From a checkpoint of a small mixture-of-experts model trained on Wikipedia.
Size: 11 layers, width 320, vocabulary 17832.
Below are experts of layer 8 (counted from 0) of a mixture-of-experts language model. Rows are named router (the router's row for the expert), gate (a neuron's input weights, with its number), up (a neuron's input weights, with its number) and show model dimensions 80-119. Each number is 200 + 20 x the weight over its row's rms, rounded and kept within 0 to 999.
After each expert's rows: a language model's description of what the expert responds to. This comes from a sample of Wikipedia text that the model never trained on.

# expert 8
router,198,218,180,197,234,205,199,205,224,203,203,201,249,199,179,212,209,210,175,183,189,208,198,232,238,208,158,209,226,214,206,164,250,188,186,211,161,190,199,191
gate0,181,203,197,199,179,216,162,173,178,205,192,245,204,194,228,209,196,181,170,252,215,175,220,216,202,167,209,189,186,219,205,211,200,241,172,214,179,186,194,225
up0,177,181,161,195,208,175,209,204,196,202,208,205,210,168,194,221,234,180,193,188,191,211,187,208,198,215,182,200,252,203,179,183,195,228,194,198,196,180,205,237
gate1,197,180,180,171,178,191,202,197,219,200,184,171,190,187,238,216,214,184,177,213,179,157,225,202,199,233,190,204,222,222,220,192,219,200,188,212,240,205,206,214
up1,196,201,226,196,207,173,192,253,177,167,203,173,203,189,188,213,236,207,206,234,184,177,182,209,211,185,226,197,227,193,223,198,175,224,206,194,174,171,187,205
gate2,202,226,151,223,204,203,187,183,202,197,195,207,186,208,210,221,152,212,186,166,204,211,207,189,207,226,210,189,186,196,199,168,197,218,211,209,165,184,211,218
up2,195,182,220,168,195,189,222,220,143,212,192,185,201,230,218,203,191,177,223,217,192,177,188,197,188,198,202,181,208,208,209,192,211,181,217,206,193,198,178,183
gate3,176,178,197,192,229,232,172,207,203,225,191,225,198,221,227,209,199,183,222,185,216,211,214,199,222,180,205,198,226,221,159,198,178,197,172,182,199,201,209,221
up3,235,187,160,223,214,180,235,213,197,190,199,225,236,193,200,179,211,184,182,219,199,223,181,186,198,188,212,176,174,203,224,211,199,203,198,191,178,181,209,187
gate4,231,222,213,184,229,173,157,205,227,177,181,207,216,185,196,189,180,205,240,220,199,212,214,181,231,190,197,184,248,205,184,187,211,199,209,182,172,192,190,190
up4,185,218,170,193,208,226,227,193,202,215,238,194,204,241,227,163,195,193,211,196,194,197,206,222,226,181,184,215,220,201,182,237,243,203,186,178,192,203,195,196
gate5,186,213,153,200,208,185,187,230,206,212,195,215,203,194,191,207,161,195,223,174,226,198,201,205,188,214,200,233,177,178,208,168,191,207,216,210,214,202,193,221
up5,162,208,168,164,198,191,175,206,203,187,186,200,202,194,218,218,167,210,228,191,203,176,177,215,194,224,196,211,177,168,221,177,192,213,206,228,203,197,192,245
gate6,207,204,214,207,205,221,182,174,190,191,237,166,167,215,192,214,217,186,200,201,206,230,131,176,189,163,189,165,240,192,177,168,187,229,181,212,263,189,231,206
up6,259,230,178,213,198,202,226,198,214,166,216,205,221,171,197,218,185,214,176,209,206,177,220,230,209,172,199,210,204,176,215,206,197,179,228,203,161,225,194,222
gate7,215,220,182,211,204,183,199,150,196,230,178,227,195,222,181,203,151,221,222,224,180,251,209,213,182,246,181,188,147,215,207,191,219,190,194,221,212,194,230,197
up7,206,196,168,168,193,144,196,215,195,208,191,187,172,225,153,240,214,194,196,206,189,221,208,192,199,200,185,201,198,201,179,228,195,198,191,232,243,188,199,230
gate8,214,176,166,188,219,200,201,189,215,196,199,173,197,206,158,181,195,205,198,203,191,180,178,227,230,175,227,178,221,193,239,207,190,213,181,202,229,190,214,206
up8,219,243,234,252,189,200,178,251,167,203,203,241,183,205,223,210,219,182,214,179,205,261,215,176,167,168,195,255,186,238,180,211,175,183,219,191,200,230,189,195
What it handles: Infobox field labels like Coordinates:, Born:, Died:, Kingdom: Animalia, plus numbers in sports or census tables and the preposition on before dates.

# expert 59
router,230,188,143,195,225,179,195,218,197,191,186,205,214,181,175,202,220,190,194,198,180,218,194,211,219,184,176,223,209,230,199,194,197,167,188,225,212,217,188,186
gate0,232,186,194,207,212,231,219,206,169,140,163,196,223,210,253,185,190,208,203,185,206,223,181,195,227,203,221,204,192,187,186,195,171,162,216,188,200,192,242,230
up0,160,201,228,183,192,188,210,169,198,247,195,222,184,175,214,191,219,197,225,195,228,209,184,187,188,214,202,211,224,183,201,219,196,199,230,208,213,193,214,233
gate1,172,190,184,215,189,191,201,183,210,186,210,194,216,178,179,164,161,245,189,217,178,187,177,215,192,209,208,198,192,206,184,199,194,238,208,223,204,199,212,189
up1,203,194,249,214,186,210,212,229,201,202,208,217,185,221,201,193,202,180,204,200,183,171,164,181,210,215,196,175,230,212,218,230,186,184,217,235,153,211,172,218
gate2,219,230,199,195,209,211,239,187,182,180,199,226,214,188,161,223,234,199,218,198,183,210,186,195,164,198,223,222,177,197,227,202,213,204,185,185,197,201,215,191
up2,158,206,199,223,219,189,234,183,178,183,210,236,214,206,236,198,197,216,187,170,225,220,240,221,186,186,230,192,187,206,197,210,194,198,211,200,192,188,203,201
gate3,197,175,227,204,198,185,227,219,184,206,207,184,230,134,197,195,189,198,240,215,189,200,220,187,213,185,184,186,145,194,196,213,200,221,185,181,181,209,198,208
up3,223,242,224,187,188,235,167,203,227,208,165,230,210,188,201,225,202,213,204,192,199,201,153,194,199,209,218,159,236,211,189,229,205,182,201,168,233,188,205,200
gate4,182,203,215,227,212,191,200,214,201,232,199,222,205,199,199,204,180,196,218,191,221,195,196,204,229,211,190,187,228,208,196,194,181,214,211,184,198,188,192,205
up4,216,224,189,198,199,228,209,218,219,191,207,182,207,205,195,208,216,198,171,193,199,202,212,201,188,196,203,183,215,182,182,188,249,190,182,221,182,231,189,176
gate5,179,180,191,208,210,193,221,184,189,231,209,195,216,208,199,184,159,212,189,208,199,229,212,202,181,176,192,196,196,218,167,203,178,217,227,178,151,215,202,217
up5,194,170,168,219,196,186,203,197,194,183,185,142,197,181,178,162,193,198,191,192,192,200,226,207,174,190,196,176,163,206,172,199,189,210,194,179,208,198,186,194
gate6,173,211,247,235,209,163,183,220,216,217,170,220,168,194,248,198,194,192,187,199,213,176,180,190,210,204,199,187,251,187,183,190,196,237,195,176,216,204,191,217
up6,187,216,214,198,212,169,175,201,203,201,157,232,146,197,217,199,228,220,187,194,214,155,153,175,202,194,224,180,239,180,191,205,190,237,207,201,233,209,182,223
gate7,172,158,189,214,222,201,153,197,168,149,195,189,220,178,188,187,208,218,233,211,188,183,206,183,181,221,219,219,199,178,191,207,182,194,209,194,223,189,203,192
up7,185,229,188,206,202,196,200,203,184,232,199,210,221,180,183,211,189,207,217,219,192,234,219,172,227,182,177,224,170,209,213,224,197,185,216,174,220,198,204,215
gate8,208,221,173,186,175,146,178,215,219,182,214,202,247,195,161,237,189,182,235,206,180,218,220,205,226,227,197,193,184,169,208,202,219,207,176,186,176,204,173,179
up8,208,177,190,212,222,228,228,188,173,227,190,202,191,206,237,204,181,190,197,155,216,215,222,221,173,183,173,220,190,208,204,201,180,201,217,209,221,186,220,185
What it handles: Word pieces and accented letters inside Polish, Czech, Slavic, Romanian or Turkish names, such as č, š, ł, ș, "kov", "z" in Brzeziny.

# expert 10
router,190,186,201,193,187,193,212,199,202,224,214,216,230,171,194,202,192,170,185,209,220,221,199,209,211,230,168,213,228,217,208,177,222,174,199,183,209,241,185,201
gate0,210,206,192,237,172,218,228,182,198,163,195,222,194,185,186,199,209,192,214,211,207,203,191,161,182,219,190,195,177,163,164,184,213,192,201,215,211,225,183,221
up0,226,168,210,207,191,236,200,204,182,191,215,188,211,201,160,194,204,202,207,216,169,202,199,208,198,209,204,228,247,219,192,232,173,232,216,213,192,200,170,218
gate1,201,212,223,197,196,206,235,203,212,209,199,195,199,201,160,207,210,221,200,197,160,232,180,201,184,188,210,185,167,183,223,208,173,190,194,177,178,215,184,199
up1,201,193,218,209,213,204,234,178,192,231,214,185,213,169,171,198,233,204,202,198,204,228,180,185,209,172,200,198,183,171,214,220,180,156,190,177,204,233,184,194
gate2,185,212,197,205,206,226,155,201,205,208,219,202,164,209,200,176,227,230,217,220,182,222,204,169,176,217,197,178,192,188,192,138,180,209,211,218,216,191,224,202
up2,212,208,228,191,221,225,201,175,196,226,227,206,210,193,188,204,224,245,236,165,210,214,204,241,185,224,192,186,195,209,195,162,226,164,176,197,228,203,163,204
gate3,136,192,190,202,203,152,191,174,208,183,202,210,210,226,182,194,192,232,187,204,174,195,229,197,222,217,207,239,197,172,214,216,202,232,219,188,207,238,200,226
up3,215,199,220,212,210,181,200,188,219,160,191,231,217,195,182,220,172,191,219,166,188,176,219,206,197,204,206,193,176,167,215,229,193,244,202,207,200,198,185,195
gate4,172,210,202,201,205,215,167,195,181,197,183,234,207,201,223,189,191,197,201,177,222,197,168,202,194,253,217,190,217,220,210,223,195,201,194,192,236,200,208,187
up4,187,188,197,230,186,151,223,193,189,207,243,195,209,226,194,208,188,213,193,198,185,225,223,180,205,207,202,217,193,235,193,230,205,212,213,207,193,160,230,168
gate5,220,219,193,180,193,215,198,209,183,214,211,210,189,183,183,149,182,204,230,189,213,209,197,220,166,255,170,180,209,225,228,184,184,225,217,175,190,223,244,208
up5,200,196,218,202,208,192,194,181,201,183,217,210,207,199,235,203,225,168,199,205,233,163,163,178,242,217,194,197,195,165,160,199,182,182,226,222,209,197,204,178
gate6,209,214,207,220,198,215,193,237,216,170,196,240,204,203,191,196,199,254,153,165,215,173,183,218,207,208,211,230,210,204,223,157,199,195,213,202,195,217,186,156
up6,198,177,182,182,202,177,179,181,209,225,211,184,214,199,183,193,201,164,220,216,200,193,202,200,209,187,177,215,214,179,173,239,205,227,177,194,180,176,192,221
gate7,200,188,222,205,157,215,227,187,222,164,199,197,235,195,216,201,173,192,179,199,155,157,182,184,186,198,238,201,182,207,210,183,199,215,211,243,204,183,238,145
up7,194,206,184,195,196,196,209,200,192,204,167,241,208,225,206,201,172,239,213,198,199,225,181,184,201,184,219,221,220,213,198,194,175,223,205,184,195,242,165,192
gate8,183,200,227,179,196,211,219,153,211,205,190,181,212,213,187,201,216,276,194,214,192,220,210,182,169,242,224,178,163,200,203,219,203,221,242,193,190,212,196,227
up8,164,175,180,226,234,190,200,228,221,165,191,236,188,224,188,204,196,216,202,198,219,174,195,199,202,184,220,200,156,214,178,242,203,209,181,191,203,236,175,205
What it handles: Capital letters inside acronyms, abbreviations and table codes, such as WWF, WNBA, QF, QB, BYU, U.S., OGPU.

# expert 48
router,205,216,157,199,195,175,199,206,196,201,204,225,209,187,202,221,203,180,175,186,224,213,213,201,227,215,189,207,189,231,211,185,241,203,165,219,189,211,164,185
gate0,196,203,170,206,192,226,177,220,229,192,228,212,185,170,220,209,196,185,217,186,225,183,228,205,193,217,199,228,171,169,204,174,180,180,197,180,198,182,201,202
up0,186,204,195,192,211,228,212,179,211,176,207,218,221,198,218,189,159,194,192,212,155,192,180,237,210,170,209,215,211,215,217,221,182,191,198,195,213,234,233,163
gate1,198,213,189,206,185,165,168,206,173,219,198,203,203,199,241,183,194,207,213,187,205,199,175,211,197,209,188,196,215,199,226,175,187,188,210,165,186,198,212,201
up1,196,187,164,205,197,144,211,156,189,197,213,220,182,223,200,246,195,157,233,211,220,184,206,184,199,184,195,185,214,225,207,179,191,203,225,258,197,212,202,233
gate2,180,240,179,187,191,185,166,158,235,190,204,212,167,218,188,184,184,182,219,176,204,170,224,202,172,181,187,219,189,181,218,193,198,228,214,211,220,192,194,240
up2,168,208,199,198,202,181,170,179,232,202,217,227,219,205,161,222,186,202,170,182,161,205,190,186,207,169,191,213,174,237,225,179,189,211,183,192,217,199,148,155
gate3,216,238,188,206,214,198,200,197,201,191,187,196,161,158,175,180,192,208,199,151,181,164,203,188,219,231,210,209,206,191,207,196,180,188,187,205,214,197,204,215
up3,226,192,230,212,213,206,203,208,197,197,198,196,177,222,189,182,202,185,227,214,205,188,197,180,223,166,201,207,175,223,196,198,186,200,217,212,209,203,235,225
gate4,208,204,193,190,185,221,226,187,228,203,188,212,253,157,233,166,144,180,207,210,191,192,185,222,172,206,201,196,216,208,186,193,260,142,205,209,207,212,208,194
up4,195,190,198,161,169,212,239,159,207,184,188,207,239,173,242,176,130,203,221,213,192,192,173,229,169,220,198,190,198,195,198,208,254,176,197,224,220,196,203,204
gate5,226,203,198,195,181,201,224,186,212,218,209,199,234,169,183,206,201,203,238,194,209,167,195,221,199,193,190,211,190,197,186,213,161,212,207,216,200,171,172,204
up5,186,200,198,188,194,186,209,201,190,203,221,191,211,207,253,227,212,161,196,206,181,188,204,194,185,159,186,234,187,202,197,183,257,189,190,231,182,185,206,215
gate6,183,205,244,208,206,175,213,208,186,214,183,209,221,245,223,208,192,218,219,230,232,172,220,214,223,184,149,194,204,191,183,197,205,185,204,215,186,212,262,202
up6,225,193,149,217,211,209,202,178,233,192,218,199,173,164,172,187,192,171,195,175,178,230,198,195,198,221,233,199,203,197,201,193,213,211,168,206,228,184,166,190
gate7,190,169,220,215,198,200,190,166,187,227,204,191,204,206,230,211,218,195,198,210,174,174,199,176,175,176,195,222,191,190,192,223,167,195,202,216,199,198,197,214
up7,216,215,171,175,184,183,209,209,227,165,191,248,172,166,173,186,210,200,173,191,228,204,183,213,197,220,197,220,196,227,190,182,202,196,257,201,198,191,202,187
gate8,202,190,195,187,195,210,185,192,200,217,212,188,211,171,221,180,178,186,245,216,222,189,246,180,176,177,243,168,200,142,201,204,205,217,211,169,221,180,221,215
up8,223,186,221,201,208,203,212,218,209,199,239,181,195,181,193,194,235,189,168,199,176,214,185,254,206,237,213,196,195,170,209,196,215,205,231,172,166,203,199,167
What it handles: Final pieces of foreign surnames and species names before a pipe, bracket or line break, e.g. Camp-os, Lind-borg, -ensis, -idae.

# expert 55
router,209,190,197,195,206,172,199,219,208,203,227,214,214,164,189,210,238,167,179,206,189,204,178,203,221,226,171,203,231,225,208,196,194,205,180,200,179,232,178,186
gate0,226,232,226,201,192,201,206,226,200,175,220,156,163,172,189,196,201,194,204,185,176,174,205,195,200,173,209,215,189,179,201,216,202,206,209,195,182,157,177,210
up0,223,199,193,185,242,204,158,198,200,204,200,222,202,194,217,212,183,220,217,232,167,198,194,209,262,191,190,193,209,230,169,221,218,217,205,183,197,164,199,217
gate1,198,217,183,196,213,197,230,171,192,186,204,206,169,174,230,174,235,239,168,239,217,195,179,193,203,212,208,188,201,223,225,171,200,204,192,192,234,210,213,168
up1,215,165,213,200,205,183,210,185,191,210,204,203,224,179,184,213,191,201,189,198,189,193,203,204,190,169,206,202,230,163,219,188,188,180,193,213,210,231,215,199
gate2,209,203,171,176,174,207,192,178,200,223,186,194,201,192,205,164,171,183,229,210,183,203,208,208,173,175,168,229,190,208,229,217,189,212,185,190,163,194,184,168
up2,179,219,214,207,263,216,177,216,174,208,214,204,211,204,180,218,186,219,179,187,221,186,203,197,182,143,221,189,205,209,172,194,191,205,189,228,175,224,179,210
gate3,203,168,210,202,205,224,181,194,196,167,182,201,210,221,190,192,192,190,214,154,222,201,206,197,188,179,190,248,193,189,162,209,188,203,214,190,213,181,227,202
up3,199,179,206,162,221,238,190,223,190,179,175,206,186,208,199,206,169,191,212,195,212,191,210,224,182,185,201,218,187,176,175,211,187,216,210,203,207,216,242,216
gate4,205,174,207,203,201,238,207,207,220,222,198,217,189,182,243,202,183,207,202,223,202,198,180,193,201,187,190,206,165,191,220,207,202,218,202,207,182,201,222,164
up4,177,191,203,194,187,217,207,161,167,200,184,187,199,243,230,180,136,252,244,183,199,228,218,197,184,216,216,191,226,215,228,197,212,253,195,175,173,204,211,203
gate5,219,209,193,202,232,198,179,149,182,186,191,195,217,208,217,145,217,213,177,215,188,200,187,180,205,211,190,187,227,190,208,180,197,195,199,162,166,205,169,179
up5,159,204,195,201,202,246,194,228,181,187,193,198,179,180,169,225,183,205,218,203,202,216,245,214,197,206,188,203,190,176,205,217,185,198,213,225,210,207,204,209
gate6,202,244,255,188,213,212,215,236,224,194,220,198,229,193,197,223,203,210,205,204,219,168,200,224,182,191,176,199,159,196,186,193,221,203,190,233,180,220,203,213
up6,200,199,213,199,187,188,185,207,217,197,204,184,189,211,197,177,197,201,186,211,237,190,210,244,155,193,226,198,199,216,210,204,211,178,211,209,218,211,169,205
gate7,207,188,209,184,186,194,186,221,216,203,187,228,190,207,214,196,202,178,214,233,191,201,140,185,222,181,217,228,186,207,225,221,194,168,201,180,181,207,182,209
up7,210,249,178,176,195,214,219,157,224,177,236,169,186,167,186,209,183,217,187,214,168,195,182,211,183,221,197,201,185,197,164,184,198,203,168,236,213,196,197,198
gate8,227,167,220,205,210,202,199,177,200,174,204,134,204,242,248,205,185,224,232,228,224,197,184,216,236,226,202,209,163,152,190,187,195,222,217,210,218,217,208,202
up8,202,190,198,181,196,208,225,193,245,198,191,194,218,197,194,183,200,149,204,213,195,223,202,198,228,205,184,179,179,192,180,218,179,218,182,186,205,201,229,215
What it handles: Opening pieces of South Asian, Asian and African personal names, often capital consonants like Sh, Kh, Y, J, Deep.

# expert 23
router,182,212,160,186,204,184,233,223,205,226,215,236,188,191,193,216,202,196,184,185,228,208,232,205,210,203,174,212,204,238,167,197,231,176,208,201,199,203,224,184
gate0,159,203,208,198,210,200,180,171,194,191,189,236,224,178,204,211,201,201,184,186,172,164,190,195,224,209,188,229,200,208,180,210,185,220,218,186,188,196,177,183
up0,150,221,189,181,173,154,197,188,192,233,211,233,208,185,188,190,181,220,178,180,224,181,216,193,189,178,231,166,182,229,227,211,210,218,196,236,230,191,203,169
gate1,187,219,201,193,215,225,206,212,203,207,186,213,182,202,195,222,114,164,220,236,185,212,173,218,178,171,198,205,218,195,170,219,189,204,197,198,215,188,196,209
up1,196,204,199,196,221,238,187,223,223,204,214,206,227,194,193,191,196,203,167,233,206,180,219,195,236,161,205,205,223,215,199,211,169,207,207,168,159,189,150,158
gate2,207,210,195,191,169,210,178,217,248,212,217,207,197,191,214,204,185,193,188,199,204,135,208,205,210,189,200,187,179,185,155,197,190,202,222,187,195,174,203,165
up2,204,216,200,221,220,195,203,184,169,196,182,190,212,222,186,209,199,227,190,180,201,233,213,223,206,214,199,242,220,215,233,215,239,167,172,213,194,223,200,224
gate3,183,202,188,216,189,236,149,174,168,235,207,176,216,172,171,199,173,195,193,249,208,180,224,182,210,174,222,210,213,190,190,227,205,195,196,164,209,210,190,198
up3,187,193,211,169,184,168,194,179,194,223,163,203,207,196,192,224,213,198,184,186,197,201,189,182,233,185,204,203,162,192,184,215,226,221,165,189,195,174,204,197
gate4,182,211,232,194,206,209,196,206,180,187,167,175,193,237,221,165,202,176,200,245,179,191,172,183,191,252,197,244,192,183,208,204,219,249,210,178,241,170,207,197
up4,196,207,238,208,153,178,218,195,207,219,182,200,226,221,162,181,164,211,210,234,224,224,192,211,216,200,180,224,162,226,197,197,214,217,174,202,229,171,217,180
gate5,196,216,182,231,191,168,223,190,173,169,213,195,222,203,203,204,201,234,208,212,215,229,213,239,222,218,186,230,198,193,201,235,189,169,168,200,216,193,171,204
up5,222,208,200,191,188,166,211,196,160,187,218,174,223,237,217,185,185,210,229,223,206,222,206,242,200,233,183,228,190,181,188,254,187,182,201,215,220,205,180,238
gate6,223,185,218,208,210,219,218,165,188,215,185,181,217,202,195,196,143,243,196,217,170,160,178,163,205,195,175,191,194,197,186,209,194,235,239,203,213,208,194,195
up6,197,167,200,201,203,169,176,183,196,225,236,210,206,173,196,179,196,221,200,168,188,185,255,224,217,172,219,203,190,176,175,214,190,190,179,178,193,207,193,177
gate7,178,214,209,187,226,187,168,190,214,157,189,167,175,202,191,216,188,208,163,219,163,200,203,193,205,196,202,197,204,214,212,235,173,236,169,204,227,212,216,221
up7,206,230,176,185,196,181,222,212,211,217,209,216,206,178,189,224,190,204,198,163,189,199,195,179,211,163,201,222,219,215,179,203,204,214,204,162,173,162,190,204
gate8,172,211,188,161,216,196,213,218,165,205,226,230,201,213,221,214,198,179,216,187,223,213,195,221,181,178,198,232,232,204,251,220,178,187,216,174,192,205,208,200
up8,216,180,192,210,235,223,196,169,172,179,201,176,204,177,196,212,162,167,193,206,196,202,193,185,187,184,156,228,209,209,176,239,200,190,196,181,202,241,217,223
What it handles: Opening syllables of European first names and place names, mostly Italian, Greek or Latin-style: Fab in Fabrizio, Pan in Panagiotis, Phil, Georg, Camer in Cameroon.

# expert 61
router,213,235,166,218,204,186,219,207,192,190,200,236,200,185,204,208,225,183,185,198,210,214,214,206,214,217,165,219,209,225,200,183,212,201,196,212,182,207,177,183
gate0,201,224,170,192,220,223,184,204,223,205,181,220,187,190,219,173,182,220,217,207,200,187,208,238,209,195,225,220,182,235,191,229,167,210,224,206,193,193,191,191
up0,182,202,147,204,189,220,202,207,231,224,157,189,171,176,190,213,204,217,167,169,172,220,209,170,214,200,190,204,193,221,189,200,192,171,217,190,201,203,191,213
gate1,166,204,192,200,193,192,200,202,186,236,187,192,225,200,212,253,205,226,206,213,182,175,210,213,193,222,213,212,192,212,170,200,178,223,227,226,235,191,195,197
up1,189,205,173,193,214,206,186,200,224,180,198,208,188,199,166,255,189,216,197,171,204,221,222,213,178,192,181,214,218,225,187,183,197,197,213,221,196,188,224,200
gate2,181,180,230,197,215,177,189,194,190,185,219,199,198,168,178,211,178,212,186,182,218,213,188,232,249,187,184,229,174,196,192,235,212,216,226,207,219,192,238,214
up2,233,205,227,213,204,190,179,216,205,225,201,183,204,227,204,204,239,178,198,196,220,202,208,173,159,205,187,184,234,208,201,180,214,169,182,228,186,223,164,194
gate3,208,203,200,229,228,161,190,206,201,192,190,232,211,203,174,231,227,177,215,203,187,187,183,200,226,187,203,207,191,167,183,151,211,195,203,237,179,242,182,186
up3,193,220,190,205,212,159,191,205,177,163,189,229,179,194,184,209,216,178,221,204,187,175,203,179,201,204,196,192,172,181,185,154,201,211,217,248,194,202,195,201
gate4,193,208,191,177,236,213,209,221,179,172,199,183,180,200,160,172,192,197,171,196,211,166,217,229,198,208,162,190,176,187,163,205,219,172,216,209,228,197,217,195
up4,178,210,256,213,191,233,258,188,186,222,186,204,199,199,258,187,195,209,214,191,175,195,188,212,203,203,206,224,211,189,227,175,156,232,203,213,176,198,190,195
gate5,175,190,210,190,221,188,153,193,199,204,166,217,203,228,200,182,209,175,195,195,165,191,206,217,196,192,184,249,194,220,185,207,210,179,204,217,221,173,216,220
up5,234,182,184,217,203,181,207,172,171,165,165,159,172,187,213,201,195,224,204,179,202,193,176,212,233,185,209,176,245,184,214,204,220,226,216,202,209,208,232,173
gate6,177,186,204,189,199,171,206,230,212,192,195,201,172,207,182,173,237,209,171,215,182,190,158,177,217,204,154,216,223,214,214,172,185,197,220,212,262,189,203,208
up6,202,227,219,190,212,228,223,209,203,213,172,191,184,189,210,200,213,210,196,165,179,229,219,197,180,192,183,208,196,233,177,230,185,193,174,189,150,206,174,160
gate7,217,196,187,193,193,195,177,193,199,206,205,164,179,192,188,226,223,217,216,192,191,210,171,156,208,217,207,203,223,164,225,227,201,212,169,249,174,218,186,228
up7,211,216,192,186,202,204,182,182,209,202,210,181,173,175,187,211,222,219,232,193,189,208,191,169,199,216,237,197,203,184,208,200,191,225,171,252,176,186,173,216
gate8,209,194,169,218,186,170,199,195,190,192,205,239,222,215,216,196,186,209,226,218,199,186,182,162,199,214,197,207,209,231,240,203,197,198,219,212,210,202,173,209
up8,194,192,231,207,191,210,208,212,184,233,222,191,199,196,196,193,187,229,191,224,195,197,211,214,207,189,248,167,182,196,186,189,199,188,212,208,215,177,239,216
What it handles: Final pieces of surnames and taxon names in title headings and bios, plus occupation words after them, such as Kirkhope, politician, actress.

# expert 60
router,208,195,192,223,186,177,185,212,212,239,238,233,196,208,211,196,221,169,174,189,211,202,192,204,182,198,163,211,212,245,195,188,185,169,204,211,172,217,167,186
gate0,168,177,182,194,202,207,196,209,190,204,189,196,213,224,192,212,183,183,203,207,202,200,179,237,197,205,172,223,201,218,205,196,204,182,158,198,188,204,204,179
up0,163,177,194,183,182,194,184,197,184,177,173,190,199,202,213,202,222,203,213,203,219,189,156,200,204,210,203,198,206,218,184,210,172,176,152,200,203,185,234,211
gate1,206,199,207,187,216,218,203,202,228,208,216,198,203,200,154,166,190,221,190,219,165,188,200,196,209,218,240,154,194,189,173,191,203,226,213,163,192,201,205,209
up1,208,201,210,184,197,209,197,203,207,208,199,203,208,207,187,182,183,228,210,228,186,193,171,199,206,216,229,155,183,202,190,180,184,191,217,184,197,193,183,214
gate2,221,216,173,215,210,162,191,185,224,206,195,249,207,173,201,207,202,183,246,183,187,217,159,191,182,195,191,244,191,206,199,199,213,198,203,196,193,207,177,225
up2,153,175,185,228,171,158,201,204,191,219,215,229,214,218,228,182,223,210,159,197,245,185,227,187,179,181,179,212,166,170,215,231,189,213,164,175,176,194,166,168
gate3,190,217,161,182,200,192,198,244,201,198,250,200,195,185,224,198,206,224,192,198,218,221,186,208,204,188,190,235,189,197,205,204,210,197,181,181,215,188,160,210
up3,220,192,215,206,211,189,223,176,175,189,166,182,198,194,196,221,192,212,197,213,209,169,229,208,207,207,202,178,195,218,191,192,211,199,195,208,161,219,209,190
gate4,194,225,180,195,192,186,215,235,201,203,220,189,206,224,240,235,197,188,215,211,254,174,170,204,195,174,207,193,181,208,211,170,215,197,210,207,241,231,201,225
up4,197,206,238,184,180,182,199,195,184,167,180,207,202,181,196,231,224,233,178,209,186,182,238,207,210,231,202,211,191,216,262,240,198,230,204,199,207,201,201,219
gate5,259,179,181,201,171,155,218,176,203,204,164,205,235,179,221,212,213,240,207,201,188,208,178,227,176,232,203,235,220,212,199,197,182,233,182,240,211,168,226,190
up5,188,207,190,202,216,201,184,193,223,213,196,218,214,164,171,217,175,209,172,205,211,204,192,208,205,173,211,191,196,207,205,205,227,200,190,207,224,207,177,230
gate6,202,186,188,190,204,190,170,191,209,166,200,198,214,151,176,217,224,194,227,182,183,211,211,240,216,208,213,227,200,216,176,194,215,174,178,212,189,214,207,219
up6,238,188,207,175,225,206,166,162,184,175,218,187,197,178,182,181,252,201,201,181,171,194,193,198,192,213,248,191,192,188,206,218,185,209,228,186,190,193,206,216
gate7,180,198,213,228,193,144,196,210,219,196,183,223,193,183,226,209,202,162,209,186,182,231,209,195,181,191,189,208,173,216,213,216,183,195,217,205,198,198,195,231
up7,186,226,179,239,181,192,226,178,202,199,246,166,244,219,193,204,197,189,181,218,191,262,223,221,212,219,207,236,156,199,188,223,179,217,194,209,207,171,159,232
gate8,224,243,149,161,206,201,160,210,197,189,197,180,211,233,224,189,160,208,233,212,186,147,214,227,210,177,218,199,176,183,233,206,203,192,179,161,213,198,177,201
up8,201,207,246,221,201,169,219,214,220,195,195,203,206,179,179,206,247,173,168,183,215,229,207,208,202,223,206,202,178,210,167,204,198,227,194,204,184,181,212,210
What it handles: Accented Latin letters and byte pieces of Thai, Chinese, Vietnamese names and Latin species names, e.g. Nguyễn, Chùluó, Eucalyptus.